Below are experts of layer 5 (counted from 0) of a mixture-of-experts language model. Rows are named gate (a neuron's input weights, with its number), up (a neuron's input weights, with its number), down (a neuron's output weights, with its number) and show model dimensions 0-191. Each number is 50 + 10 x the weight over its row's rms, rounded and kept within 0 to 99.
Before each expert's rows: a language model's description of what the expert responds to; "gets" lists some tokens that make up at least twice as much of what it gets as of all text. This comes from a sample of Wikipedia text that the model never trained on. Tokens count by the router's weight.

# expert 15
It responds to: Indefinite article. The articles a and an after verbs and prepositions in descriptive prose, plus color adjectives like brown, black, and words such as own, new.
gets: " a", " an", " to", " A", "A", " this"
gate2:67 68 65 32 43 52 41 66 55 55 61 57 30 46 50 64 51 47 49 46 60 57 69 43 29 51 58 62 37 56 43 58 44 60 47 66 74 49 52 36 55 48 52 66 35 64 66 53 35 59 45 59 48 67 41 34 57 60 21 54 60 51 22 44 62 57 51 52 51 45 63 62 58 49 52 47 47 33 55 60 61 45 49 49 65 54 58 43 52 47 44 52 48 48 47 64 35 40 37 48 49 52 37 63 44 36 58 43 41 46 35 58 37 45 41 56 56 61 44 55 53 34 51 39 48 74 45 58 42 64 62 40 48 50 59 32 50 43 38 48 53 58 28 34 52 42 57 43 38 47 50 40 53 37 54 42 48 55 56 54 46 46 47 58 46 51 57 44 61 33 53 62 37 49 54 42 51 60 57 44 28 46 51 53 47 45 51 42 39 32 62 47
up2:60 64 46 52 52 59 40 53 52 52 44 48 45 49 58 50 52 40 49 45 46 50 37 42 49 53 52 54 43 57 49 37 51 44 55 50 63 48 47 41 53 47 52 39 35 43 37 52 35 44 59 59 73 41 48 38 45 54 29 51 72 50 55 36 46 53 59 51 38 35 48 53 55 51 48 56 41 51 53 59 67 42 51 75 52 56 61 59 39 46 36 54 58 38 59 64 38 37 42 32 31 67 25 59 39 38 34 36 53 56 45 36 36 49 43 59 51 57 39 54 47 35 55 58 38 73 35 44 45 73 65 60 53 63 48 37 48 54 48 51 70 47 37 45 54 52 60 31 49 33 56 50 29 17 46 40 38 49 68 65 61 32 53 55 62 43 52 47 39 47 48 50 35 46 53 45 31 47 57 39 44 37 52 43 59 37 48 51 42 49 53 52
down2:55 46 64 61 50 68 47 65 62 54 43 60 49 58 33 42 56 43 44 51 54 40 56 45 49 40 54 42 43 43 56 74 41 48 58 51 60 61 60 56 80 63 42 52 44 43 45 54 65 42 51 43 54 42 56 40 42 39 38 57 47 50 38 65 50 41 55 43 60 36 60 51 49 42 51 36 63 52 62 47 49 44 46 66 52 51 40 43 47 61 38 46 46 71 53 26 57 59 53 58 41 43 45 53 44 38 59 55 62 28 35 44 58 61 49 59 55 42 50 58 53 70 52 63 58 55 60 58 43 59 50 39 56 58 73 50 68 52 48 17 44 65 42 45 39 60 44 54 54 44 55 56 58 56 39 50 58 33 43 46 46 40 52 59 46 63 36 39 60 40 51 55 51 42 22 46 46 66 34 50 44 35 38 29 56 43 47 47 66 63 56 59

# expert 13
It responds to: Definite article and possessives. The word the after prepositions like of, to, in, plus possessives his, its, their and nationality adjectives like British, Ukrainian.
gets: " the", " The", "s", "The", " his", " its"
gate1:57 55 55 55 47 45 46 51 60 66 44 60 47 50 53 36 31 47 56 41 42 49 56 34 57 50 69 49 51 48 39 52 57 41 55 44 51 37 64 41 49 63 57 53 65 48 59 42 38 52 50 50 56 66 56 36 60 48 61 71 55 40 57 44 68 57 50 44 36 34 53 53 57 51 37 56 42 49 35 45 37 53 25 46 27 57 51 44 50 48 57 49 74 44 40 49 41 37 38 36 49 46 47 56 53 49 59 45 41 44 51 45 57 56 47 50 64 29 43 62 64 43 56 52 49 68 45 20 73 46 48 65 60 35 48 31 63 46 48 64 36 62 54 41 43 51 59 48 35 45 46 51 51 46 48 46 52 55 57 67 54 52 53 51 46 42 34 66 45 41 54 59 44 54 65 65 40 61 69 46 47 57 57 47 62 41 31 47 33 19 50 37
up1:47 70 57 52 56 35 54 64 40 50 50 33 64 46 46 40 53 46 51 66 62 53 48 40 52 54 56 41 66 35 44 48 37 45 54 28 52 41 43 70 56 61 45 54 76 59 49 58 51 45 57 38 40 39 63 32 43 45 39 57 48 42 45 38 28 48 48 38 62 39 44 59 49 63 54 48 70 57 48 62 39 53 50 62 55 65 42 55 65 51 41 58 44 46 59 46 71 54 25 55 56 47 69 41 55 47 42 64 58 48 67 47 47 62 64 61 55 40 47 55 75 54 48 52 61 31 52 50 64 47 42 39 57 54 48 50 55 65 50 35 48 71 58 54 45 60 56 51 37 67 64 43 43 57 52 46 62 62 36 54 68 33 53 63 59 51 62 65 60 58 50 45 49 50 75 51 45 43 43 48 45 56 48 39 40 42 48 62 44 57 48 46
down1:41 42 39 56 35 57 38 42 59 37 49 43 52 46 61 56 44 49 64 62 40 70 35 55 44 45 52 53 46 61 47 67 51 47 47 44 52 58 52 65 45 61 43 57 48 68 41 36 68 60 61 49 46 43 52 48 42 53 51 39 36 40 71 41 37 50 55 41 45 40 67 74 57 54 50 41 33 44 68 55 65 42 46 62 55 33 71 50 38 45 40 50 42 50 63 57 57 49 49 30 72 69 62 54 28 61 55 55 45 51 46 63 37 37 46 42 49 39 55 53 52 69 46 40 33 45 49 53 45 61 53 48 52 62 42 59 38 60 48 48 43 51 51 67 51 52 52 48 58 42 51 42 65 51 32 40 47 65 51 52 63 68 41 70 45 40 50 43 32 41 31 41 59 58 61 53 54 38 35 58 48 32 57 59 49 52 56 53 52 49 53 28

# expert 3
It responds to: Infobox list hyphens. Leading hyphens that open infobox or taxobox list lines (Kingdom, Label, Clade), plus prefixes like un, dis, inter, Super and stray byte pieces.
gets: "-", " un", " Super", " Under", " dis", " Un"
gate2:45 50 30 56 58 48 55 68 49 46 62 58 28 45 37 44 42 58 58 52 43 58 36 74 57 69 37 28 55 51 51 71 58 60 63 60 49 45 28 37 52 39 48 37 72 54 66 43 37 60 50 44 33 47 40 48 31 43 42 46 50 50 35 46 43 56 42 32 70 64 62 46 40 42 57 42 68 42 59 61 53 55 43 35 56 51 49 61 69 45 46 57 52 43 71 37 49 26 51 25 47 44 45 46 45 59 48 43 59 52 56 51 54 41 34 51 52 40 60 44 55 38 59 51 50 59 44 53 65 45 50 49 34 45 57 52 45 43 50 39 62 52 51 52 62 64 35 63 58 32 44 51 35 56 39 54 63 40 57 44 47 50 51 31 52 51 48 57 38 59 57 50 47 55 48 43 45 35 61 56 38 40 57 47 55 47 71 56 42 53 46 47
up2:56 61 53 42 42 59 31 25 37 51 51 53 69 58 48 63 56 46 52 58 53 57 49 18 44 38 56 60 43 44 50 35 39 40 65 39 55 50 52 47 57 59 61 66 51 46 47 67 55 39 58 49 48 52 62 61 51 61 47 50 42 42 61 67 49 43 57 58 34 44 22 49 53 48 57 59 31 49 36 40 39 54 60 55 47 43 47 52 30 44 44 44 59 40 49 47 52 67 49 63 59 44 51 49 59 36 38 52 44 45 51 57 53 54 71 47 48 60 45 40 45 52 48 56 69 48 54 42 45 58 45 41 69 65 44 50 56 58 62 70 31 43 44 71 46 60 75 52 52 68 44 40 59 58 54 50 45 51 49 56 52 54 44 54 71 52 54 47 62 47 44 44 56 40 50 50 63 60 44 47 50 69 29 44 47 60 20 52 56 41 62 62
down2:58 51 56 50 53 32 67 50 55 60 46 48 24 54 62 49 58 83 58 63 55 53 61 51 36 44 53 62 52 48 57 66 38 64 33 69 45 43 42 49 57 49 58 61 56 49 43 43 45 65 35 44 49 53 52 47 37 63 56 49 45 45 62 30 38 47 51 46 43 45 45 35 42 38 50 77 35 54 60 46 53 40 38 53 62 44 60 73 58 46 47 70 44 44 52 42 47 48 61 37 34 36 38 62 53 35 52 45 47 55 58 59 41 33 43 52 51 62 63 54 58 48 30 65 65 48 45 43 57 45 36 46 50 68 69 45 54 47 55 50 40 42 44 57 49 41 55 51 63 52 63 68 47 55 43 50 58 50 66 66 39 43 46 59 46 50 43 65 57 49 48 66 53 55 40 65 50 44 29 63 53 52 50 45 59 41 37 51 54 28 51 48

# expert 9
It responds to: Spaces and opening parentheses. Opening parentheses before conversions, abbreviations or birth dates, e.g. (21.1/sq mi), (DMU), (born, plus bare spaces before numbers in tables.
gets: " ", " (", "–", "(", " [", " (\""
gate12:55 61 50 54 44 64 59 47 37 46 42 65 53 43 41 51 41 56 68 44 52 55 55 52 49 47 60 49 37 53 50 40 44 53 36 55 41 54 39 48 44 33 56 47 65 43 47 32 59 50 60 49 49 47 37 55 46 27 49 50 70 60 69 38 55 52 60 49 40 25 64 72 48 59 47 47 61 74 38 42 53 43 54 47 58 54 38 45 49 49 48 44 46 47 47 60 52 37 61 53 49 60 40 43 44 45 59 48 48 48 62 43 48 45 68 56 28 70 37 55 60 51 69 52 50 36 63 57 71 40 60 60 38 51 51 60 66 67 64 47 58 39 49 40 39 54 65 61 44 48 52 69 63 57 29 40 46 72 52 47 41 54 54 74 51 54 41 50 48 31 39 65 57 50 54 45 51 39 57 63 43 41 64 36 68 51 39 53 50 36 58 43
up12:55 69 50 66 44 29 52 49 48 49 49 53 39 58 41 53 48 51 56 57 48 61 56 30 56 34 42 48 58 51 48 42 45 50 39 50 55 36 45 47 56 46 38 39 52 65 53 66 51 47 53 58 74 41 43 54 36 39 60 58 67 40 58 32 54 61 67 45 58 36 58 64 35 54 52 41 64 54 53 43 46 57 63 57 54 67 52 52 52 57 40 22 60 46 43 53 67 52 50 47 62 65 56 44 58 52 30 46 57 52 59 09 39 54 58 65 63 58 59 54 71 39 42 62 37 42 62 59 59 45 62 59 51 59 48 66 44 48 52 56 47 36 50 39 61 37 48 51 45 60 38 47 41 65 44 59 58 63 51 36 40 48 62 44 70 62 45 53 41 42 55 48 55 54 43 50 49 31 38 52 62 51 60 41 45 49 55 41 50 37 66 42
down12:44 60 51 50 34 47 48 61 51 58 36 68 48 49 52 57 46 66 67 52 47 45 53 59 32 66 50 59 51 42 45 57 51 34 47 42 54 46 45 41 66 40 40 60 61 52 55 68 45 80 58 77 57 59 46 53 55 52 59 55 71 32 51 51 55 63 54 39 59 59 39 45 50 38 50 43 56 50 49 55 43 35 36 56 52 51 34 52 69 32 34 65 60 43 61 57 49 58 50 57 49 62 50 64 52 43 48 30 39 53 43 31 36 53 50 61 56 35 62 54 54 51 44 72 60 63 44 62 56 53 56 44 45 62 37 39 39 42 46 54 27 45 66 59 51 46 60 50 50 62 64 49 47 65 52 67 54 40 58 47 43 62 45 57 61 45 42 61 51 53 56 45 42 40 47 37 44 29 40 74 43 49 42 53 51 43 58 32 58 33 47 55

# expert 12
It responds to: Initial capital letters. Single letters starting a word piece, especially capitals opening names or abbreviations: C in Cormier, R. in A. N. R., "et al".
gets: " B", " S", " P", " C", " T", "S"
gate1:26 52 57 46 31 67 50 44 49 53 45 37 63 59 54 52 53 55 63 43 52 58 55 56 45 59 65 40 43 26 36 42 62 41 46 57 52 44 48 37 60 50 50 63 34 60 43 71 55 40 42 49 63 50 48 52 33 65 43 58 59 42 53 55 63 51 53 58 55 62 32 57 61 74 41 41 53 38 64 62 44 43 36 58 54 56 48 38 58 38 40 50 47 50 30 45 27 50 33 64 45 51 48 40 66 62 44 45 65 55 35 55 46 52 62 57 40 53 50 42 50 67 34 57 60 64 52 49 50 44 62 39 54 51 47 48 59 38 51 45 69 50 50 47 49 65 56 54 59 47 43 56 32 66 47 38 40 47 48 41 50 59 58 55 54 56 46 47 37 54 61 40 45 69 56 51 42 52 65 61 38 59 71 52 55 73 67 29 53 41 37 58
up1:56 43 48 51 60 64 52 59 40 54 60 42 43 57 56 67 57 32 53 43 59 56 58 37 63 53 53 64 35 34 43 55 64 36 54 35 50 38 54 50 62 60 39 60 58 60 48 61 34 39 33 42 40 52 50 61 50 56 44 50 58 42 61 37 65 56 41 52 47 51 57 69 32 42 53 43 50 37 42 45 45 44 55 52 42 60 61 63 64 33 71 57 46 59 48 32 54 50 51 29 38 70 35 45 39 47 53 58 43 59 53 28 56 31 67 41 50 49 59 50 41 63 66 54 40 35 48 60 41 61 50 58 43 60 41 55 49 34 66 34 31 38 45 52 55 47 42 60 36 54 51 53 35 66 62 53 59 57 47 31 47 44 58 59 47 43 39 49 57 44 44 47 51 52 48 53 64 59 32 32 43 55 39 25 46 42 57 54 51 48 45 40
down1:40 49 37 54 60 48 57 51 37 46 59 49 52 50 50 61 38 48 73 64 51 54 37 43 52 48 80 34 41 57 55 57 35 50 59 57 71 58 62 70 53 59 54 41 35 45 41 44 41 64 52 49 60 46 64 60 39 62 51 54 51 50 52 55 56 61 53 54 37 51 40 56 54 50 39 65 67 64 43 40 48 45 59 44 42 37 57 50 47 58 58 57 43 46 62 61 68 42 71 35 47 64 43 41 61 64 46 40 20 52 43 59 41 46 62 44 24 36 60 54 66 56 67 43 50 42 67 49 38 57 68 56 27 53 63 66 42 56 53 31 42 54 40 51 48 38 43 62 50 47 50 57 55 52 45 38 52 62 53 61 49 51 48 36 70 46 43 59 55 46 48 61 45 62 40 33 57 47 42 51 54 51 58 60 49 38 53 51 67 43 59 51

# expert 14
It responds to: Table headers and headings. Table column headers, separator rows and section heading markers, mostly in sports and music lists: Tournament, Result, ==, |---|---|.
gets: "\n", "==", "===", " It", "See", "|---|---|---|---|"
gate4:59 57 42 47 49 48 48 39 49 63 65 62 46 54 48 32 47 58 41 50 48 53 48 45 62 53 63 57 37 50 63 43 38 43 40 59 46 58 54 36 60 46 44 55 57 33 45 49 51 44 30 44 65 47 38 24 41 42 57 66 56 46 78 54 51 31 35 63 59 42 31 37 35 51 59 64 52 58 52 74 57 53 65 48 62 45 37 33 50 39 42 46 42 47 60 62 49 40 47 40 57 77 53 46 23 48 42 73 50 52 71 47 40 41 65 60 57 51 43 58 54 50 54 39 56 49 72 42 56 51 45 66 48 47 45 66 52 46 44 57 55 43 58 43 68 56 43 46 55 49 40 38 36 52 39 54 57 67 44 47 53 50 66 42 55 58 44 45 58 46 54 54 48 49 39 54 54 51 52 47 52 43 29 38 47 47 53 32 60 57 46 25
up4:61 57 42 55 55 47 36 58 53 47 49 32 44 56 62 60 63 42 41 58 38 39 62 59 41 40 38 45 56 64 44 47 50 50 56 47 46 49 53 57 45 43 49 46 63 42 37 44 41 70 45 41 48 52 55 58 65 46 42 46 44 63 46 45 50 50 50 55 49 49 50 43 58 61 58 52 45 50 48 63 46 59 35 38 50 46 42 66 35 57 57 49 45 71 42 53 54 56 54 51 50 48 57 61 51 75 52 41 37 42 51 63 27 43 48 55 51 60 48 40 42 79 49 42 49 59 46 49 39 49 59 32 76 57 66 42 60 60 49 71 38 58 39 83 33 46 67 44 52 57 60 60 66 44 58 48 52 53 37 36 36 63 54 60 47 55 56 60 42 41 52 48 57 47 29 39 46 33 42 34 56 35 76 64 45 56 56 73 58 58 49 46
down4:33 32 59 51 65 48 37 53 46 46 48 36 49 54 50 44 39 42 61 45 47 41 68 55 41 52 48 45 64 65 69 53 46 58 58 57 57 50 55 51 57 45 56 55 62 66 51 44 69 62 69 40 54 44 53 57 61 50 52 41 52 48 51 36 36 54 39 44 51 40 60 63 43 52 44 45 31 55 47 48 57 57 58 47 44 54 67 48 32 48 30 53 52 44 58 50 41 36 54 63 49 21 54 80 46 54 43 59 60 50 58 47 59 42 57 48 48 60 61 53 62 65 43 53 46 50 25 56 58 68 42 61 50 60 41 37 52 41 44 37 63 55 66 48 55 43 72 58 39 42 51 47 52 34 49 30 65 63 58 63 49 70 28 41 71 45 50 54 52 52 45 41 53 46 52 33 37 55 74 53 47 38 48 49 42 54 61 37 47 45 64 49

# expert 0
It responds to: Infobox line breaks. Line breaks and field names in infobox-style lists, such as taxonomy, places, people, products: Binomial, Phylum, Born, Manufacturer.
gets: "\n", "″", "N", " Species", " Born", " by"
gate6:67 62 44 47 50 61 42 54 47 80 42 45 51 30 46 30 51 47 35 41 48 75 40 38 45 44 51 48 53 54 49 49 41 29 36 49 69 62 49 51 26 46 42 55 45 41 44 40 49 41 45 66 30 48 53 58 65 29 42 52 44 51 42 56 43 66 39 41 53 38 39 53 58 61 49 45 52 41 36 45 56 38 49 54 70 72 54 62 52 48 59 44 51 49 37 42 58 51 25 38 44 71 48 51 50 40 54 39 61 47 51 46 37 50 41 64 53 66 52 53 50 49 36 51 52 64 44 49 55 55 46 44 57 64 52 53 48 54 59 32 57 41 51 55 60 39 57 66 53 40 31 63 54 59 64 59 48 56 42 59 71 46 61 58 50 58 54 45 44 46 46 36 50 60 31 63 59 40 49 50 76 50 38 41 55 49 44 52 52 36 44 42
up6:40 33 50 51 47 54 56 45 37 41 59 54 48 51 60 56 37 31 64 62 46 44 56 70 46 46 46 57 45 37 65 62 58 73 50 53 37 43 45 50 58 52 55 58 66 45 53 43 54 62 44 53 57 53 56 50 50 70 65 54 58 38 43 47 59 56 49 43 67 55 44 59 59 59 63 53 54 63 56 63 35 63 52 61 54 34 37 38 45 37 25 55 56 46 68 81 54 56 69 49 41 46 50 53 55 37 34 70 39 50 45 59 47 37 48 31 52 40 61 45 60 54 61 48 45 43 44 52 34 42 58 58 63 48 46 47 47 43 52 60 38 60 59 48 70 54 50 45 53 55 67 48 48 56 42 42 53 53 46 49 25 37 49 38 31 46 64 39 50 31 34 49 25 43 51 36 45 42 57 51 38 47 36 70 54 45 41 52 41 52 50 50
down6:63 41 48 40 39 48 53 36 62 58 51 57 57 45 53 53 39 57 47 53 41 57 36 24 38 38 58 46 44 52 48 60 49 41 37 47 47 54 53 44 56 47 50 50 35 60 46 61 41 57 49 47 50 45 69 34 33 45 23 53 45 48 57 55 60 33 51 51 56 32 35 49 58 74 36 70 58 55 63 56 37 47 61 41 49 54 51 50 42 52 45 43 38 38 46 54 43 35 47 43 61 47 67 44 46 65 52 44 69 42 51 31 53 57 44 53 57 67 48 39 67 38 58 56 62 50 45 47 61 47 56 32 60 58 51 49 44 56 50 45 57 53 49 45 38 55 34 51 39 59 46 45 71 61 68 58 69 71 34 45 29 53 63 51 54 24 49 57 61 61 29 57 40 49 65 58 49 53 24 39 52 37 49 51 46 46 53 45 40 44 55 57